Weights of a small mixture-of-experts language model, trained from scratch on English Wikipedia.
Size: width 640, vocabulary 9260.
Experts: 480 tanh GELU neurons an expert, a sigmoid router.
Training: a variant of Adam for the experts, 544M tokens, 8295 steps.
Below are experts of layer 3 (counted from 0) of a mixture-of-experts language model. Rows are named router (the router's row for the expert), up (a neuron's input weights, with its number) and show model dimensions 0-159. Each number is 200 + 20 x the weight over its row's rms, rounded and kept within 0 to 999.
After each expert's rows: "comes after" lists some tokens at least twice as common just before its tokens as in all text. This comes from a sample of Wikipedia text that the model never trained on. Tokens count by the router's weight.

# expert 18
router,220,183,224,199,194,206,221,207,186,182,182,179,218,219,188,209,181,167,182,199,197,182,211,237,205,202,208,218,202,204,205,217,201,204,219,205,201,193,203,236,224,216,202,208,224,179,220,187,238,194,196,196,190,198,169,173,217,195,217,237,225,156,196,185,207,181,211,198,186,195,180,179,171,192,199,200,55,154,192,205,189,202,198,239,192,211,168,145,223,200,211,205,205,231,199,209,210,172,199,219,212,212,168,210,220,189,211,209,183,178,194,211,181,179,204,191,198,175,222,194,196,209,210,207,200,193,191,200,192,153,203,212,182,199,208,177,211,181,214,208,200,186,186,202,208,219,217,206,210,226,221,200,219,196,206,227,176,172,190,186
up6,224,211,194,164,215,219,181,189,184,207,202,216,257,208,200,178,211,234,228,237,172,219,217,228,161,211,179,200,222,214,199,204,203,193,172,202,210,178,172,236,206,214,209,205,179,227,202,248,201,224,229,204,192,188,193,248,226,208,178,173,181,205,199,200,214,219,233,197,209,188,172,219,191,187,204,198,200,216,185,203,194,203,233,190,209,219,205,190,194,223,191,181,182,178,179,156,206,184,169,189,218,191,208,206,191,203,196,231,222,194,179,182,186,218,206,201,237,208,193,215,202,210,208,229,242,189,199,241,235,227,203,188,228,198,237,192,172,180,214,197,164,231,244,262,217,213,181,186,191,160,190,189,196,198,218,200,195,191,229,235
comes after: " |", "|", ";", ":", " in", " October"

# expert 21
router,199,177,227,211,220,175,192,214,240,194,208,169,220,182,168,200,154,184,179,211,171,163,197,227,197,226,232,206,190,184,153,225,232,196,222,200,219,189,218,196,191,157,210,205,235,197,210,209,224,195,190,199,218,194,220,194,189,209,172,228,183,214,193,203,211,208,210,185,169,211,203,182,191,178,204,217,142,126,168,161,174,204,163,206,193,173,170,197,226,186,223,205,189,221,223,226,209,157,178,186,162,202,222,227,200,178,194,224,183,160,224,222,200,190,195,211,207,177,228,229,208,223,209,215,206,188,185,193,201,177,195,202,199,207,206,195,226,203,187,189,223,178,158,189,216,203,194,202,220,212,209,184,203,204,202,200,165,187,205,166
up6,210,202,199,209,203,179,204,218,196,192,241,199,217,204,181,169,206,200,203,173,218,224,193,205,204,216,201,204,211,184,192,185,214,182,185,190,189,189,207,196,206,192,217,195,199,196,205,207,203,236,194,229,216,200,232,176,187,220,194,195,191,214,200,211,195,202,234,225,190,191,236,207,211,221,181,154,226,191,190,176,204,201,211,194,187,185,237,188,198,216,190,189,181,217,179,222,196,184,207,219,191,195,221,193,215,193,223,210,177,217,198,190,204,175,214,191,202,183,185,202,232,210,172,203,181,194,205,261,195,180,202,239,219,221,201,168,178,228,204,237,184,181,192,248,206,182,219,193,186,211,187,199,245,221,225,230,197,192,199,208
comes after: " ", "201", "200", "–", "202", "199"

# expert 4
router,168,241,194,180,206,215,218,202,204,193,202,213,229,174,175,212,186,224,205,191,208,213,217,225,184,188,216,186,197,236,208,231,225,171,211,165,192,225,160,192,210,209,238,208,181,177,201,215,186,192,226,163,224,188,205,198,198,208,188,166,202,229,222,225,191,208,218,154,214,200,225,203,186,168,174,196,244,190,220,202,192,188,199,212,191,206,211,168,176,202,211,214,182,175,168,202,184,199,210,196,174,212,232,228,190,188,166,215,206,218,226,199,179,186,197,196,223,233,187,228,189,242,195,205,221,205,178,205,195,233,190,192,162,199,222,209,223,229,201,210,178,232,228,201,161,173,214,203,211,215,200,214,227,209,172,205,208,235,207,228
up0,211,210,192,165,225,200,200,195,176,209,206,219,211,194,206,187,219,189,187,163,182,173,209,219,165,226,178,153,202,202,196,213,187,162,155,178,191,232,175,207,196,229,174,215,167,198,172,211,208,196,197,203,166,177,211,198,173,207,212,195,250,213,249,183,209,188,231,196,198,216,162,200,192,168,201,171,196,187,220,199,222,206,168,177,185,205,218,240,199,183,208,184,195,176,179,196,186,224,206,179,192,211,226,209,184,173,163,235,212,192,150,208,203,210,202,240,226,236,160,209,188,205,186,217,203,226,217,199,213,182,175,207,203,214,187,206,219,187,198,169,196,190,176,201,226,203,226,195,165,191,155,201,203,193,191,184,247,239,187,201
comes after: ".", " ", " b", " B", "6", "0"

# expert 13
router,229,206,171,223,196,202,207,197,187,172,199,211,179,209,192,232,190,207,206,217,187,191,206,195,231,187,201,192,200,210,190,194,186,216,200,159,188,223,193,185,176,217,258,182,208,179,225,213,195,196,165,212,193,159,173,183,256,168,217,219,204,220,216,163,232,182,211,211,198,186,184,196,221,228,150,180,195,219,205,212,180,191,205,195,189,213,207,203,208,195,183,198,193,216,225,187,207,205,212,180,200,191,157,186,209,188,195,217,201,227,177,194,202,185,235,159,208,153,203,217,208,180,236,209,211,202,179,166,195,184,198,197,201,217,211,193,212,187,210,177,226,158,177,203,247,185,163,199,187,189,174,220,209,179,200,204,208,211,228,202
up6,210,222,207,211,214,187,192,217,196,205,185,243,211,180,213,184,245,192,208,212,204,205,200,199,187,170,195,165,205,216,192,163,203,215,215,175,187,222,233,172,181,194,187,205,203,187,190,210,204,211,170,189,197,217,197,194,190,206,171,222,195,213,216,219,177,159,189,229,201,174,197,200,151,201,208,204,210,218,221,214,218,194,211,212,225,215,210,209,179,238,200,202,211,178,183,184,192,220,232,205,194,200,186,201,203,222,259,204,213,222,151,209,203,204,223,187,185,194,210,176,183,213,212,220,206,196,229,197,218,174,207,219,201,180,216,215,185,177,201,204,199,219,199,202,224,182,180,150,200,193,179,223,204,188,234,229,220,206,207,200
comes after: " |\n", "-", "\n\n", "\n", " is", " •"

# expert 12
router,192,186,203,261,184,193,192,228,196,199,211,180,237,192,195,221,199,220,201,203,206,214,193,221,192,217,209,181,184,179,171,194,212,222,156,242,215,182,223,206,211,167,196,220,202,202,197,215,228,213,184,202,175,195,228,194,220,204,203,197,203,186,181,183,201,203,164,234,244,187,219,181,196,201,160,188,217,199,203,218,183,226,170,179,185,202,204,180,247,199,198,200,172,222,195,196,201,231,195,193,210,241,198,197,165,205,220,230,206,204,156,178,202,218,193,190,226,210,182,184,226,169,187,175,217,218,176,182,185,180,181,208,200,212,189,208,219,217,184,210,216,207,240,209,207,199,197,175,212,213,173,200,205,180,198,171,185,182,182,192
up6,213,194,190,203,177,189,188,223,201,181,166,216,205,188,180,216,204,210,225,194,184,235,191,227,183,202,213,178,205,203,193,215,233,173,211,218,195,200,200,172,221,193,203,184,207,186,213,238,209,198,220,177,190,167,227,203,189,176,197,208,219,235,217,204,166,184,199,192,206,181,188,201,211,224,195,222,183,202,239,212,213,210,206,170,206,213,198,205,214,196,171,200,198,155,189,172,182,188,215,197,200,190,224,194,195,185,220,196,231,184,171,192,209,210,203,230,226,200,187,200,222,170,208,202,207,208,201,223,199,226,209,187,197,178,224,197,184,164,199,184,197,213,201,206,217,183,179,158,203,219,203,221,189,210,177,201,201,208,204,216
comes after: " of", " in", " H", " to", " on", " for"

# expert 0
router,215,209,192,183,182,191,228,149,217,193,194,190,182,213,219,213,224,212,214,182,203,190,195,213,197,209,195,197,241,206,223,217,194,223,217,204,213,203,213,229,217,183,186,191,217,189,203,223,208,217,222,200,189,191,197,191,148,182,181,196,209,163,193,193,154,197,204,192,198,197,173,210,181,164,214,189,208,197,198,208,190,201,194,204,200,224,198,169,204,170,200,209,243,204,227,212,169,201,181,206,175,173,202,185,193,189,193,201,202,176,178,211,177,166,190,206,214,198,191,154,193,185,176,186,220,202,209,209,187,156,186,177,202,185,194,196,184,245,196,203,198,194,207,185,165,223,265,185,227,197,195,198,210,179,245,224,157,215,177,232
up6,208,165,198,199,191,222,184,205,206,205,202,223,181,243,243,195,236,204,256,225,226,188,203,173,194,166,186,188,200,200,186,180,225,161,198,186,216,193,197,196,245,186,190,181,176,200,205,212,197,199,197,213,196,184,194,197,198,182,168,158,189,200,186,226,211,243,218,207,206,173,191,187,193,209,182,189,206,207,237,184,189,186,246,237,211,203,225,227,212,230,195,219,175,178,209,184,215,164,202,169,186,159,205,197,170,206,222,236,216,224,200,168,203,212,173,184,223,197,178,189,189,181,185,163,230,178,200,221,184,195,209,174,198,183,201,186,186,156,228,203,195,235,213,183,198,224,196,191,177,213,195,187,180,192,181,172,164,167,226,193
comes after: " |", ".\n\n", "1", "2", "|", ")"

# expert 1
router,200,211,164,191,202,231,180,254,228,162,200,185,199,174,209,237,211,197,173,195,181,207,214,210,221,206,211,183,192,230,182,187,197,206,203,221,216,197,172,193,199,203,160,217,226,215,208,205,220,225,211,189,180,197,184,219,206,210,220,202,195,181,219,206,202,211,195,159,236,212,221,226,169,188,202,195,186,193,200,234,218,205,173,166,193,183,205,198,208,187,206,171,184,172,240,216,192,197,207,224,204,189,195,171,179,175,195,195,214,177,174,211,196,196,207,222,199,187,212,230,199,203,193,181,229,201,176,204,200,247,238,188,232,196,167,195,197,203,192,178,213,200,197,213,216,218,208,207,193,189,181,199,190,173,203,211,209,185,183,178
up6,227,244,198,215,242,206,206,172,196,191,154,211,209,212,197,195,222,208,189,129,187,219,204,226,195,223,219,196,171,230,205,165,181,193,166,188,221,218,179,168,184,196,161,188,183,189,175,219,165,177,147,177,218,182,196,180,202,190,212,186,202,204,206,194,222,215,228,194,206,153,223,185,241,172,214,210,217,194,195,209,191,194,210,200,190,188,228,202,185,253,189,221,200,171,170,157,190,191,214,203,216,192,223,184,241,185,194,195,246,210,211,180,166,204,222,219,194,184,182,190,228,193,215,219,225,191,214,204,220,200,193,167,216,217,180,176,176,156,175,186,231,204,217,202,208,183,199,184,210,184,195,209,220,194,156,189,178,206,159,195
comes after: " ", "\n", ")\n", " (", ".\n", "–"